config.yaml
num_hidden_layers: 8
hidden_size: 128
n_experts: 48
experts_per_token: 2
d_expert: 224
d_shared_expert: 0
hidden_act: "quick_gelu"
moe_layers: [1, 3, 5, 7]
router_score: "softmax"
normalize_top_k: false
routed_scale: 1.0
balance_loss: 0.0011
balance_bias: true
router_z_loss: 0.001
router_noise: 0.05
init_std_router: 0.0289
lr_router: 0.000487
num_attention_heads: 8
num_key_value_heads: 2
head_dim: 32
vocab_size: 2048
norm: "rmsnorm"
norm_place: "pre"
norm_eps: 1e-05
positions: "rope"
rope_theta: 10000.0
rope_fraction: 1.0
qk_norm: true
attn_scale: 0.281
tie_word_embeddings: false
parallel_block: false
extras: ["capped logits"]
init: "uniform"
init_std_qkv: 0.0272
init_std_o: 0.0
init_std_up: 0.0272
init_std_down: 0.0
optimizer: "soap_variant"
learning_rate: 0.00475
lr_mult_o: 0.764
beta1: 0.95
beta2: 0.95
lr_head: 0.011
max_grad_norm: 1.0
warmup_steps: 50
schedule: "wsd"
decay_fraction: 0.918
decay_shape: "linear"
final_lr_fraction: 0.0
batch_tokens: 65536
max_seq_len: 1024
doc_mask: false
train_tokens: 516400000
max_steps: 7880
dataset: "wikipedia_en"
Below are experts of layer 5 (counted from 0) of a mixture-of-experts language model. Rows are named router (the router's row for the expert), up (a neuron's input weights, with its number) and show model dimensions 0-63. Each number is 200 + 40 x the weight over its row's rms, rounded and kept within 0 to 999.
Before each expert's rows: "gets" lists some tokens that make up at least twice as much of what it gets as of all text. This comes from a sample of Wikipedia text that the model never trained on. Tokens count by the router's weight.

# expert 10
gets: "th", "mp", "op", "s", "st", "and"
router,238,259,236,193,154,201,195,210,169,237,253,239,151,185,230,178,141,198,218,140,174,234,153,189,196,245,208,243,264,179,154,237,213,191,153,130,144,179,231,143,113,125,202,191,260,257,184,292,179,173,248,207,212,230,127,246,185,111,154,215,199,187,176,172
up1,149,135,242,216,249,171,205,214,185,106,177,247,170,214,203,224,189,180,248,200,249,171,185,268,176,175,151,223,242,224,174,218,119,201,152,156,235,250,198,183,164,197,211,196,198,205,167,120,180,268,184,177,161,174,175,242,204,191,228,175,180,201,152,216
up2,289,261,257,211,155,183,156,148,189,229,234,176,237,186,222,150,276,160,237,158,249,162,134,152,230,178,225,215,173,203,179,183,196,255,172,213,184,166,247,172,259,194,215,214,176,223,167,298,289,263,249,180,223,160,191,248,190,148,180,309,251,258,178,216
up3,129,142,279,277,260,207,200,230,198,214,324,275,221,216,185,183,286,224,187,210,153,243,249,205,227,277,202,192,241,202,135,256,211,248,216,206,189,183,277,125,185,264,233,173,229,164,250,181,194,199,219,235,181,208,246,185,155,156,225,211,203,150,216,230
up4,230,158,207,230,209,210,188,138,248,122,258,275,194,223,194,195,222,152,148,261,202,213,161,192,237,200,148,147,261,193,187,166,191,191,240,169,234,245,197,143,157,157,196,199,147,177,114,310,164,151,133,185,131,138,245,138,176,133,181,198,203,227,287,205
up5,196,287,211,200,227,313,217,225,199,143,321,259,150,202,196,223,137,261,202,236,168,190,216,176,235,166,200,118,203,242,183,287,211,273,213,170,207,151,193,157,171,229,232,224,201,217,180,151,231,177,185,150,145,205,199,301,256,164,222,212,198,225,231,120
up6,240,185,220,178,134,163,202,163,114,194,195,165,195,156,228,155,211,247,176,216,201,212,180,215,200,217,269,210,226,251,258,234,212,210,229,238,236,185,209,239,249,168,163,158,212,254,154,218,186,202,192,231,135,198,252,217,211,151,168,187,281,235,255,216
up7,187,194,155,156,147,141,181,239,276,197,217,126,204,267,167,248,188,166,176,290,152,210,259,245,211,177,228,184,200,200,163,176,199,251,237,163,137,223,208,192,212,134,230,172,248,158,188,178,122,168,220,206,138,214,123,240,255,178,249,205,206,212,184,191
up8,160,287,198,284,129,191,191,206,144,162,161,219,225,194,279,186,258,135,196,216,173,198,185,167,213,205,222,299,260,210,232,221,176,253,172,123,143,196,254,189,183,168,126,177,185,159,174,223,208,172,131,147,191,136,199,175,246,191,265,236,197,144,226,213
up9,170,158,185,115,195,171,195,235,209,181,172,195,212,204,234,186,212,183,194,197,160,184,204,171,288,206,208,286,218,214,151,144,201,326,175,234,189,249,228,195,263,211,275,240,172,262,234,160,168,190,142,165,182,188,205,158,201,224,199,280,192,207,197,198
up10,172,230,173,262,197,245,163,188,151,216,210,189,213,157,230,243,225,224,267,167,180,214,166,182,198,173,226,200,128,257,190,243,192,170,112,177,172,204,216,197,255,194,195,148,204,173,221,326,260,146,227,242,232,169,132,181,257,229,161,254,144,209,216,224
up11,284,228,111,258,162,242,174,180,258,160,206,183,249,190,245,229,191,108,223,217,199,211,244,265,252,208,213,217,214,202,140,235,176,183,257,165,178,211,235,167,113,205,180,223,208,164,194,197,202,238,167,124,220,222,172,244,179,131,189,261,174,115,75,203
up12,190,220,216,184,231,202,196,175,167,189,215,226,189,167,153,154,198,206,204,241,214,140,164,219,281,233,157,115,242,219,254,173,157,192,233,160,80,234,249,258,188,183,116,198,171,170,190,212,202,207,222,254,226,219,197,239,179,217,248,238,227,214,151,101
up13,248,81,190,174,173,194,194,212,169,217,198,206,140,244,115,182,155,189,272,136,211,173,247,170,251,175,240,231,237,228,184,263,271,160,139,191,187,165,214,171,174,212,214,212,185,202,203,199,191,153,235,201,219,198,252,268,153,171,209,174,206,210,202,181
up14,182,147,257,197,196,101,278,247,90,181,217,234,211,162,192,196,197,186,147,207,145,206,139,214,199,133,143,306,185,255,149,166,153,198,176,221,218,214,146,241,223,227,253,172,162,175,242,171,253,243,217,188,156,179,166,202,241,166,194,205,243,232,227,191
up15,169,217,188,239,259,276,243,220,197,228,200,234,289,153,226,198,185,164,177,135,252,184,121,214,209,190,230,272,134,181,207,170,150,250,213,213,226,182,153,223,210,270,223,197,292,177,193,142,192,184,164,283,250,205,204,179,168,198,222,204,167,173,132,205
up16,184,232,244,254,204,267,193,270,182,192,178,192,170,132,201,178,237,179,220,279,193,178,244,157,158,217,219,165,212,224,246,275,224,128,186,218,138,151,179,158,196,118,256,193,173,215,225,255,192,215,174,283,167,167,282,224,195,230,255,187,233,170,204,186
up17,240,228,172,192,218,208,181,253,91,224,190,254,201,245,245,171,152,191,200,199,159,184,152,187,212,298,215,231,210,254,178,139,195,123,139,193,190,188,212,188,256,167,123,201,257,135,222,162,204,183,146,197,190,175,92,134,232,185,212,253,255,175,206,148
up18,207,200,149,188,224,231,104,184,115,161,211,224,159,197,207,142,252,185,156,221,197,150,135,177,242,187,236,190,271,219,181,250,181,169,201,227,155,277,227,170,238,172,162,194,228,210,198,232,175,231,145,151,213,176,214,203,219,255,219,162,191,225,194,243
up19,199,182,195,165,193,185,222,228,205,187,208,213,193,235,217,157,220,241,214,128,192,296,228,145,237,249,252,250,236,194,259,155,193,321,172,130,171,169,138,198,239,196,180,219,147,224,220,215,260,243,232,214,195,113,154,212,197,267,173,189,264,269,241,148
up20,152,170,258,269,213,227,216,302,198,143,243,154,184,201,209,216,280,224,187,170,255,252,251,201,159,235,230,261,243,191,196,182,205,171,156,160,224,197,229,215,121,163,163,185,211,229,250,153,262,192,208,249,161,110,185,193,145,179,172,142,231,183,177,148
up21,204,254,246,260,163,187,155,224,223,150,229,184,113,117,269,196,191,146,257,204,248,153,177,172,165,165,242,214,221,203,193,294,177,170,192,225,193,245,214,131,204,217,201,184,249,268,175,254,147,219,240,267,191,197,191,175,128,231,231,196,192,252,200,171
up22,203,204,226,187,208,183,207,182,215,130,192,220,268,247,127,230,137,214,247,136,255,187,146,246,232,235,239,269,264,204,237,119,149,219,222,220,232,243,207,220,268,234,203,144,204,159,187,220,214,136,190,186,202,234,192,156,275,178,139,199,238,232,152,191
up23,170,166,151,221,204,135,230,289,183,204,145,188,239,161,208,186,207,182,224,188,120,207,161,246,209,146,191,196,186,148,163,173,205,225,196,190,199,166,175,239,155,199,137,186,265,236,205,236,177,204,206,273,217,250,134,118,210,180,136,266,187,194,249,167
up24,237,223,225,183,171,163,132,231,129,181,138,207,196,222,202,226,148,201,240,97,183,210,145,180,197,239,244,220,207,176,173,179,187,187,243,189,211,58,276,171,187,189,170,251,187,244,197,250,231,241,227,230,195,151,172,177,112,154,223,191,237,171,165,224
up25,171,222,208,183,150,217,232,155,213,178,221,220,199,203,184,131,209,193,212,301,246,237,260,223,277,185,200,222,181,175,206,265,197,177,162,170,237,260,198,168,204,179,170,214,195,235,215,196,131,229,143,222,207,112,195,244,166,240,170,179,182,185,216,85
up26,227,232,152,212,183,253,151,209,209,218,202,200,220,170,230,167,179,144,103,159,275,200,209,135,229,289,222,107,234,222,164,261,210,191,130,152,230,158,239,164,202,143,230,157,127,159,195,236,161,287,251,189,193,191,144,216,301,129,230,216,198,228,222,298
up27,145,166,253,215,199,102,202,196,124,211,236,210,175,180,205,237,196,242,216,105,221,203,158,203,239,196,225,294,230,191,158,198,155,284,155,250,266,197,231,149,182,158,219,245,209,247,213,174,191,176,201,253,270,169,203,183,142,224,192,154,190,204,136,180
up28,160,219,219,233,200,219,272,246,230,201,188,204,220,185,199,265,221,150,136,178,239,183,161,257,235,241,171,209,231,143,302,201,118,184,259,167,173,248,192,185,206,238,200,199,231,258,197,158,212,196,249,181,251,203,180,178,216,111,148,140,226,157,149,111
up29,208,229,227,240,214,251,285,204,221,170,251,223,217,207,190,213,153,191,254,253,242,226,249,161,230,184,205,237,211,214,138,181,192,181,190,134,188,190,211,152,167,177,209,183,154,120,198,218,176,147,249,250,228,203,210,181,229,214,236,238,223,256,191,198
up30,228,154,176,115,113,226,170,247,223,204,219,172,166,183,152,277,236,219,170,220,217,196,253,171,255,212,215,235,207,235,112,205,196,224,233,165,182,223,268,178,226,225,162,141,155,203,175,226,207,194,180,267,132,228,249,226,153,165,103,163,238,229,220,256
up31,215,198,176,189,218,221,214,215,173,172,268,299,253,159,162,221,177,143,146,159,169,213,200,308,203,182,248,205,223,229,150,259,229,226,207,147,181,233,252,175,200,203,213,211,139,142,177,206,235,95,117,201,180,197,255,173,251,182,197,223,263,300,144,144
up32,257,206,168,242,227,174,237,299,126,156,235,171,261,187,180,122,223,194,285,175,219,201,198,122,197,258,276,184,221,182,273,190,195,227,170,228,187,157,195,177,184,231,147,164,281,255,192,299,130,172,194,157,179,206,220,212,184,187,219,202,155,215,214,131
up33,244,229,205,235,125,324,226,282,227,202,176,206,227,234,186,246,218,210,216,161,223,245,196,137,252,176,188,271,216,195,186,150,249,196,204,266,166,183,169,225,156,238,209,217,228,224,226,161,276,153,246,129,161,192,146,281,180,188,226,140,230,138,220,202
up34,129,170,229,168,245,222,189,192,217,185,215,243,146,196,199,250,286,219,170,223,167,205,206,270,180,170,244,212,193,225,145,145,183,188,178,140,150,195,228,209,266,172,196,199,157,222,296,187,152,242,223,213,220,132,216,283,141,100,232,159,172,126,158,239
up35,177,143,165,133,234,153,174,195,120,154,215,242,216,207,187,227,161,209,227,270,253,175,153,185,191,204,262,205,193,207,170,209,213,184,164,200,123,236,235,266,171,228,157,160,184,182,205,230,226,182,176,192,206,94,159,164,205,193,229,207,259,239,206,196
up36,165,212,198,212,128,192,190,245,160,150,283,192,199,268,123,196,190,223,236,148,159,254,227,225,191,186,214,195,240,185,192,181,255,200,224,235,167,158,238,169,175,254,184,195,222,280,226,189,229,185,225,244,188,236,185,199,153,243,211,135,164,181,338,193
up37,168,157,219,226,204,211,218,172,278,128,253,183,156,193,198,174,199,197,195,177,146,136,257,282,158,191,136,209,157,274,170,168,261,256,159,227,237,220,239,226,147,218,213,287,239,145,151,209,267,186,218,233,199,168,182,236,240,142,258,188,195,285,197,249
up38,254,172,129,223,201,233,254,248,163,174,219,237,172,111,260,177,229,254,211,171,208,249,207,211,150,197,144,229,240,233,159,244,185,94,209,176,206,246,253,108,236,204,205,159,256,201,185,294,211,204,205,293,208,146,229,150,198,246,189,175,232,192,148,240
up39,170,206,162,204,215,242,225,166,175,211,177,200,165,134,130,233,273,263,224,209,184,183,230,275,141,259,200,228,259,251,155,176,155,202,157,233,230,135,213,189,184,195,152,176,223,192,248,244,220,156,109,184,155,238,159,190,270,258,206,188,189,148,170,235
up40,198,282,162,221,96,199,254,156,159,178,182,216,224,197,193,274,149,259,198,210,170,178,223,121,205,177,230,209,209,260,201,171,161,202,181,199,154,222,235,225,130,56,163,230,147,225,172,161,157,127,192,206,242,213,123,198,208,114,203,72,246,199,172,261
up41,149,180,255,191,212,214,210,282,189,233,112,161,233,221,160,192,233,247,150,239,204,220,128,216,173,216,239,253,258,195,177,191,219,213,183,215,156,221,272,160,205,240,226,193,201,208,190,211,118,96,209,159,234,169,195,235,150,206,249,70,181,273,205,199
up42,245,127,162,245,179,219,143,191,213,191,254,187,221,257,233,176,210,231,235,170,194,156,170,103,178,192,208,246,177,175,199,172,144,155,149,185,258,148,177,213,207,206,186,172,199,235,233,173,232,205,201,252,103,227,232,274,231,188,264,190,170,174,170,164
up43,121,228,261,191,196,225,274,280,156,230,180,142,204,185,196,174,134,229,149,146,211,206,176,211,224,190,78,183,202,123,121,242,181,200,189,222,172,166,217,212,206,227,248,207,190,186,198,223,222,178,289,271,233,212,188,202,223,205,199,231,176,217,206,224
up44,182,213,185,149,192,161,226,275,197,237,197,232,156,150,242,204,203,230,210,172,224,252,103,230,240,250,154,186,168,206,154,204,152,211,234,214,243,219,237,154,207,188,203,156,185,118,211,212,233,243,195,218,220,217,184,278,200,195,183,194,157,183,254,196
up45,183,220,205,201,264,163,195,206,172,249,254,176,155,148,240,171,130,239,181,172,212,207,150,162,237,185,198,154,136,212,217,174,209,185,253,118,127,221,196,173,207,156,208,234,187,241,179,230,243,239,241,154,210,167,229,179,280,218,108,223,231,238,170,223
up46,251,161,226,279,211,208,162,141,242,138,307,175,221,166,183,180,244,225,220,181,174,265,193,211,203,258,173,164,247,228,170,229,129,191,168,172,222,166,208,232,250,165,202,170,243,151,142,182,214,272,256,189,238,205,226,215,252,132,229,139,134,175,251,231
up47,118,161,155,191,172,182,222,139,174,212,178,241,260,156,192,143,90,153,199,165,179,197,201,150,137,199,249,196,148,182,201,181,231,193,238,178,135,238,190,219,208,230,214,248,186,255,197,222,225,134,191,142,215,201,186,158,207,172,174,248,189,194,191,226
up48,213,193,233,110,171,228,142,151,212,153,197,105,228,174,172,193,222,171,149,249,182,216,262,155,221,183,228,149,265,193,221,166,206,210,166,257,165,229,194,150,245,182,220,240,222,219,161,218,251,216,241,127,230,189,184,176,228,160,216,250,196,256,126,193
up49,238,255,256,82,265,185,231,173,201,179,225,187,195,202,199,180,202,217,209,234,159,184,186,219,180,178,247,175,203,190,175,173,178,161,120,166,137,253,197,185,158,169,253,240,192,269,185,265,248,229,198,262,195,194,226,261,265,247,126,247,257,151,168,187
up50,154,240,220,233,166,186,177,201,196,177,231,180,184,155,175,272,171,178,201,192,202,174,165,206,239,128,228,116,215,212,190,169,170,206,193,118,231,193,232,221,180,187,246,169,290,191,125,187,194,180,197,124,175,154,204,192,156,216,211,132,201,253,193,131
up51,224,210,218,270,286,242,199,140,209,200,299,246,189,273,150,177,207,205,194,217,216,199,266,271,201,227,225,207,213,201,229,174,165,163,185,150,166,198,201,188,87,140,204,216,234,211,202,204,196,189,178,153,184,157,172,145,170,208,231,240,204,174,201,214
up52,204,183,192,155,146,228,185,102,191,241,215,266,196,214,192,159,173,236,192,189,254,177,158,211,271,219,208,236,247,238,163,183,124,280,158,210,222,218,128,267,157,161,198,133,167,195,163,232,112,255,270,254,166,185,226,174,168,175,186,207,249,247,191,193
up53,221,254,226,217,181,148,274,243,203,271,149,186,176,164,227,236,155,189,153,169,239,143,148,193,278,189,267,261,246,219,114,151,210,87,197,285,225,164,202,167,129,215,204,171,185,238,235,241,163,247,218,206,199,226,124,175,217,161,173,143,171,188,193,184
up54,121,266,159,190,208,153,199,208,174,249,255,140,208,257,199,245,179,154,196,219,165,191,175,163,241,186,147,265,198,212,162,187,208,174,166,198,179,163,249,180,162,229,168,190,186,233,226,164,201,208,163,198,137,218,213,249,195,193,176,268,102,226,184,179
up55,250,219,296,169,184,257,156,180,175,199,134,129,162,194,147,199,170,176,219,215,204,256,244,151,265,193,261,197,200,226,136,178,173,144,251,163,235,280,204,189,165,125,217,155,213,194,191,205,224,156,200,152,231,138,173,160,170,245,238,227,128,204,252,174
up56,249,191,224,257,162,198,249,167,194,203,190,202,219,112,197,234,187,226,155,282,155,199,173,156,192,206,237,151,164,209,143,268,192,233,246,223,173,247,249,266,283,166,257,221,253,193,190,155,244,128,205,143,256,145,163,200,232,189,158,117,247,160,197,203
up57,193,252,227,155,193,209,187,204,169,162,228,200,134,124,238,173,227,183,159,244,197,210,202,147,226,160,197,264,223,186,191,233,233,239,171,198,141,203,168,121,194,232,164,214,221,246,219,293,228,217,168,177,230,150,219,180,139,234,278,275,234,182,176,231
up58,139,170,235,142,224,183,262,235,172,226,254,229,205,200,188,206,227,181,210,180,210,188,193,188,91,210,239,183,220,284,195,195,223,276,214,177,198,169,203,206,280,145,225,219,202,214,153,229,205,196,126,157,251,134,136,205,254,166,228,253,268,189,161,225
up59,128,203,237,124,212,180,168,180,179,157,139,194,291,209,234,220,160,269,197,138,220,172,180,118,160,197,171,191,239,177,169,245,226,266,197,169,232,196,207,190,174,175,194,151,220,260,221,203,139,199,215,96,195,249,268,235,210,222,235,183,276,132,161,254
up60,192,188,255,250,225,139,246,146,178,225,210,141,181,202,239,166,167,183,217,213,219,235,149,237,233,271,213,208,244,222,228,266,119,193,262,165,239,186,220,153,194,187,195,150,254,254,199,201,237,123,196,220,271,166,135,221,290,239,145,218,142,245,149,184
up61,211,185,214,192,195,210,137,180,223,233,148,147,144,167,213,226,193,248,189,202,186,206,191,164,196,176,217,166,167,160,259,254,157,263,208,245,194,251,247,233,252,197,162,131,204,232,222,175,114,134,239,156,167,214,229,215,109,136,207,215,221,157,213,192
up62,213,174,230,202,170,168,167,123,209,183,160,239,203,137,192,165,193,219,208,290,151,174,213,166,250,147,192,251,198,209,222,261,187,217,193,220,108,194,188,122,197,226,171,215,238,189,162,212,213,201,169,164,246,205,171,161,165,221,217,146,156,164,119,147
up63,200,197,210,120,192,222,201,232,235,175,189,163,190,168,197,265,182,224,183,173,153,222,204,218,240,196,125,236,175,196,161,132,130,181,247,180,231,235,238,136,300,175,203,153,259,231,226,188,255,192,225,227,269,194,189,207,280,277,212,210,152,195,203,178
up64,161,109,210,227,230,229,127,185,205,224,160,233,169,136,244,173,194,197,280,192,229,180,149,236,207,174,272,221,160,263,200,209,212,123,159,241,176,163,253,181,244,210,190,157,189,176,174,206,226,221,171,223,206,199,207,181,148,171,157,195,193,216,256,216
up65,193,105,197,144,182,189,200,122,220,205,193,216,165,205,182,231,207,264,228,104,186,226,284,208,152,181,200,169,212,191,196,231,204,167,225,139,208,175,262,202,268,235,106,233,146,187,251,221,215,134,272,224,182,149,186,210,262,241,134,265,205,228,245,230
up66,175,250,152,172,185,227,205,222,258,213,163,293,197,201,159,139,160,166,206,160,270,136,202,294,236,204,199,236,311,153,313,171,226,280,208,178,223,163,230,171,163,225,259,114,220,230,231,171,198,173,184,181,230,131,177,220,158,174,166,183,162,136,173,256
up67,172,172,235,168,240,190,194,183,193,226,211,223,140,268,215,218,208,210,233,142,190,161,140,246,191,123,193,203,157,225,229,271,229,190,150,124,248,230,180,286,212,224,150,205,201,181,193,145,193,207,299,211,214,136,161,245,142,148,217,185,187,205,190,229
up68,152,204,244,202,197,229,185,121,209,228,206,248,212,151,229,162,264,190,165,279,188,287,199,277,234,172,224,232,193,177,213,197,173,240,155,183,199,156,273,275,154,148,123,214,225,236,246,164,188,149,190,164,203,205,199,140,108,175,135,162,186,194,245,154
up69,263,211,152,201,231,182,192,188,170,212,226,264,163,161,209,164,91,197,267,159,223,134,190,222,235,215,125,257,149,194,134,151,206,181,167,221,114,248,234,133,170,192,189,213,251,199,167,205,176,251,179,174,247,253,220,239,125,168,264,201,253,199,228,218
up70,200,172,233,227,164,190,248,129,166,212,190,213,165,172,142,239,229,259,160,227,204,246,195,202,217,214,225,170,238,200,271,227,129,254,219,123,193,161,217,173,184,119,244,79,191,183,200,171,193,188,166,184,187,246,252,146,238,140,239,165,187,196,185,193
up71,208,229,144,235,218,178,215,153,213,247,146,205,163,160,144,211,219,178,203,225,122,217,221,180,156,309,200,171,161,257,175,181,209,199,214,201,210,169,190,178,165,242,163,170,175,167,208,213,161,148,151,154,156,206,195,225,258,178,184,202,156,122,203,280
up72,176,206,129,254,205,278,151,195,249,212,230,261,208,232,192,164,277,208,172,239,257,193,217,215,183,201,256,208,175,222,252,212,255,247,156,153,243,208,164,145,198,159,145,170,236,266,194,223,218,248,236,243,215,167,246,192,204,140,142,198,168,164,247,238
up73,241,229,196,179,190,100,269,172,222,210,53,140,243,220,218,149,194,133,205,180,183,235,206,229,173,164,223,249,242,156,225,249,161,149,206,195,175,224,241,201,203,223,216,249,192,250,286,232,213,165,188,228,170,159,162,187,64,182,167,157,204,188,212,178
up74,245,183,225,181,171,272,148,148,178,189,201,133,207,179,217,218,220,137,245,226,241,241,174,134,273,176,260,258,173,187,200,163,167,221,153,230,240,198,191,107,181,202,205,243,212,266,165,249,229,239,210,219,139,202,163,208,221,120,116,234,218,230,205,194
up75,210,179,174,215,223,236,222,184,241,160,232,216,196,153,176,157,193,221,278,187,159,207,180,162,141,237,157,228,160,212,191,142,254,212,169,209,202,181,122,149,233,206,235,199,221,165,207,172,187,229,171,159,140,214,235,203,275,226,123,239,184,202,206,268
up76,223,221,209,177,162,187,185,195,131,234,213,218,171,250,228,236,226,139,193,199,206,201,213,184,220,190,188,140,221,223,213,262,149,139,140,218,180,245,309,224,216,81,189,176,213,153,94,203,272,198,199,254,211,240,191,166,155,143,235,172,161,147,206,223
up77,223,166,241,150,156,167,188,186,196,236,166,278,185,207,182,161,225,169,236,188,185,185,223,173,275,230,116,167,202,233,196,230,224,307,149,252,168,224,175,148,252,155,304,117,170,227,187,242,191,143,298,157,258,229,199,148,230,171,215,231,246,179,170,181
up78,248,173,156,204,219,200,216,172,195,161,193,243,163,258,204,269,135,220,263,268,179,205,153,211,201,151,174,177,228,185,126,160,150,199,194,309,209,189,215,234,211,247,183,220,217,193,269,266,216,200,208,195,217,105,202,206,223,223,232,104,247,181,198,154
up79,243,207,245,187,162,272,208,266,171,210,168,296,164,189,205,122,153,263,190,181,195,228,142,278,230,191,162,226,202,163,184,198,240,232,156,258,221,170,248,187,187,178,179,263,262,253,157,226,218,170,104,186,177,248,191,276,140,222,266,159,231,138,98,193
up80,228,228,198,186,221,140,200,137,102,240,233,213,187,269,168,75,191,192,177,128,145,173,195,187,173,227,230,187,215,186,108,157,191,170,229,195,178,195,261,207,215,212,124,134,219,217,157,190,261,197,213,175,210,244,205,185,283,201,143,211,195,196,183,147
up81,229,166,193,244,212,198,208,194,231,163,286,182,157,210,188,157,265,101,178,181,194,192,186,242,176,171,212,124,243,203,215,225,242,150,197,112,195,201,243,221,195,180,138,149,187,165,180,260,133,247,234,293,162,185,167,188,219,191,194,228,261,249,295,203
up82,200,247,206,221,160,262,177,200,204,207,263,169,135,251,162,180,204,217,155,207,268,285,248,186,238,199,191,194,221,242,249,225,141,204,199,160,232,237,192,258,195,197,232,206,200,190,207,234,198,141,118,255,164,41,222,176,220,142,237,249,203,146,141,115
up83,239,252,163,224,167,256,226,261,163,243,165,216,204,203,155,186,206,247,243,199,196,171,249,204,290,185,250,177,166,126,126,168,211,285,231,220,165,170,198,204,116,179,200,247,186,201,170,123,194,123,213,205,274,236,183,151,218,184,223,162,256,230,172,173
up84,184,208,242,196,211,248,264,237,258,253,183,219,257,143,255,221,222,165,133,191,243,201,173,213,235,283,213,211,211,213,148,191,137,308,179,195,161,229,226,174,176,181,244,223,199,186,223,230,222,201,186,203,263,222,220,208,205,183,186,214,270,183,135,264
up85,256,220,240,197,256,204,192,244,245,187,209,234,196,215,190,195,231,274,191,242,210,173,108,227,157,240,185,174,253,253,176,160,165,270,186,227,157,146,190,270,93,237,231,158,149,277,246,177,157,205,158,146,240,160,108,145,152,210,187,212,129,202,220,151
up86,199,161,167,163,200,162,93,222,280,225,255,182,148,250,217,151,191,166,239,159,188,214,214,119,198,222,189,191,229,222,159,257,197,215,223,157,151,192,202,199,137,215,117,276,201,209,148,280,230,234,218,207,108,210,211,192,145,145,222,271,254,206,198,187
up87,206,150,245,171,168,153,111,179,143,216,204,139,193,217,228,238,228,209,235,209,204,248,196,265,261,256,148,187,175,202,204,158,194,186,166,192,170,239,176,168,220,154,294,117,200,190,192,206,208,195,123,210,190,171,236,253,123,223,199,202,168,148,145,132
up88,237,148,166,229,183,198,199,301,256,218,215,184,160,157,252,170,176,150,292,231,178,219,242,183,203,192,193,232,209,188,221,239,184,184,198,225,198,267,193,120,248,120,201,161,276,274,210,241,234,281,193,187,290,143,210,176,223,220,145,183,244,145,216,205
up89,182,263,241,240,244,195,243,308,275,223,285,205,155,186,186,152,228,198,168,215,178,186,249,167,244,247,195,234,219,187,170,206,171,161,254,261,259,255,244,100,247,222,238,238,198,212,162,158,283,269,162,174,286,199,192,178,201,138,267,210,145,177,180,197
up90,250,133,154,265,202,218,192,182,208,163,97,202,127,203,225,146,188,202,282,177,243,187,214,180,207,170,169,317,178,183,268,316,243,195,248,173,239,162,213,223,263,148,174,192,192,277,211,184,189,167,170,199,203,194,200,168,153,164,109,165,199,201,262,255
up91,190,202,252,211,194,217,200,133,256,221,231,224,234,228,151,137,289,272,190,98,207,155,228,212,189,267,173,174,151,256,237,193,183,239,205,250,184,252,244,184,191,173,242,235,181,141,109,178,224,178,197,170,207,284,226,135,172,235,289,192,228,255,188,237
up92,224,175,166,288,259,236,205,154,241,201,188,129,216,205,245,171,167,216,136,251,210,200,236,145,289,146,223,123,219,222,216,213,238,185,185,160,250,194,272,216,205,167,228,197,218,274,178,235,260,241,144,188,240,191,204,187,118,123,213,190,226,214,171,201
up93,267,190,191,196,221,232,178,92,220,241,174,240,139,243,266,149,180,186,246,264,140,157,223,250,198,269,173,215,184,224,214,165,163,239,168,136,150,188,228,135,204,206,214,224,216,193,195,217,130,194,194,277,245,196,228,227,166,230,177,200,145,194,207,207
up94,212,212,209,200,196,245,215,197,196,147,240,224,165,135,231,236,242,231,224,252,262,205,173,239,176,151,158,145,133,222,159,161,189,193,182,196,247,139,211,217,162,200,234,242,217,265,190,223,155,212,229,179,230,154,209,217,184,268,171,227,158,263,192,155
up95,197,188,183,190,213,231,231,279,199,178,290,219,223,265,249,184,243,137,109,249,231,200,180,190,212,192,217,160,198,227,166,176,178,286,195,273,183,182,220,192,231,195,242,162,195,185,276,156,213,243,190,251,196,163,135,285,169,254,183,181,224,219,269,264
up96,203,245,241,227,175,245,211,205,193,197,198,235,119,148,181,213,178,260,176,220,244,253,164,229,197,174,191,168,206,233,198,235,292,123,191,261,190,177,231,150,190,162,161,255,269,152,197,293,175,196,156,140,309,181,161,258,197,224,209,194,167,224,210,208
up97,239,255,128,181,179,245,197,227,148,175,194,113,247,169,209,266,186,206,155,174,195,187,198,158,142,196,188,279,249,202,271,269,179,140,179,190,212,162,173,163,119,185,237,248,157,267,142,201,192,231,219,215,149,176,255,187,144,159,216,208,204,146,229,197
up98,202,205,147,185,124,234,213,246,217,246,264,202,192,227,235,250,204,189,294,219,260,199,227,137,206,202,157,270,235,192,245,138,142,195,164,224,249,218,187,194,204,171,189,127,225,187,191,247,188,202,233,218,245,189,228,217,200,133,268,227,195,179,164,195
up99,248,253,141,151,136,241,209,244,181,150,155,159,162,211,260,203,220,187,179,225,198,224,161,218,285,234,185,193,214,151,241,190,211,183,190,144,237,176,154,213,220,210,209,249,127,125,253,215,235,220,129,198,192,240,177,177,170,76,189,196,181,191,163,167
up100,177,208,264,155,152,173,233,205,293,242,214,288,126,269,214,211,168,214,186,164,151,206,174,201,254,242,227,251,241,212,194,149,166,245,222,193,134,179,190,211,192,121,184,258,171,157,227,181,178,203,256,209,128,168,146,311,198,234,160,183,203,195,193,265
up101,237,208,164,207,251,194,95,218,204,237,222,153,133,161,209,176,219,219,244,194,200,178,165,255,166,263,165,153,198,115,182,171,176,171,179,200,195,203,258,106,121,185,207,202,256,205,100,243,211,192,191,201,182,208,145,164,223,187,222,210,204,161,201,209
up102,200,171,217,173,196,200,195,101,208,151,254,204,142,170,197,164,160,209,214,110,220,180,155,294,187,142,172,230,188,225,254,178,189,196,212,156,230,207,289,243,244,206,266,224,219,155,200,193,146,177,224,185,228,265,241,170,212,155,134,177,129,243,139,181
up103,202,213,146,157,219,213,254,209,200,152,259,181,195,181,214,203,153,212,247,206,207,229,173,150,157,219,293,157,199,218,154,161,235,214,228,169,171,208,163,199,270,170,210,247,276,234,231,185,210,159,196,149,156,235,107,197,191,143,240,237,173,207,178,187
up104,223,226,251,202,171,200,287,244,231,241,189,265,177,155,221,209,238,215,144,212,186,235,141,215,206,240,214,209,231,219,152,147,284,218,181,140,211,181,221,292,211,295,223,142,262,189,208,131,187,158,176,195,254,200,144,231,182,190,234,209,246,173,167,252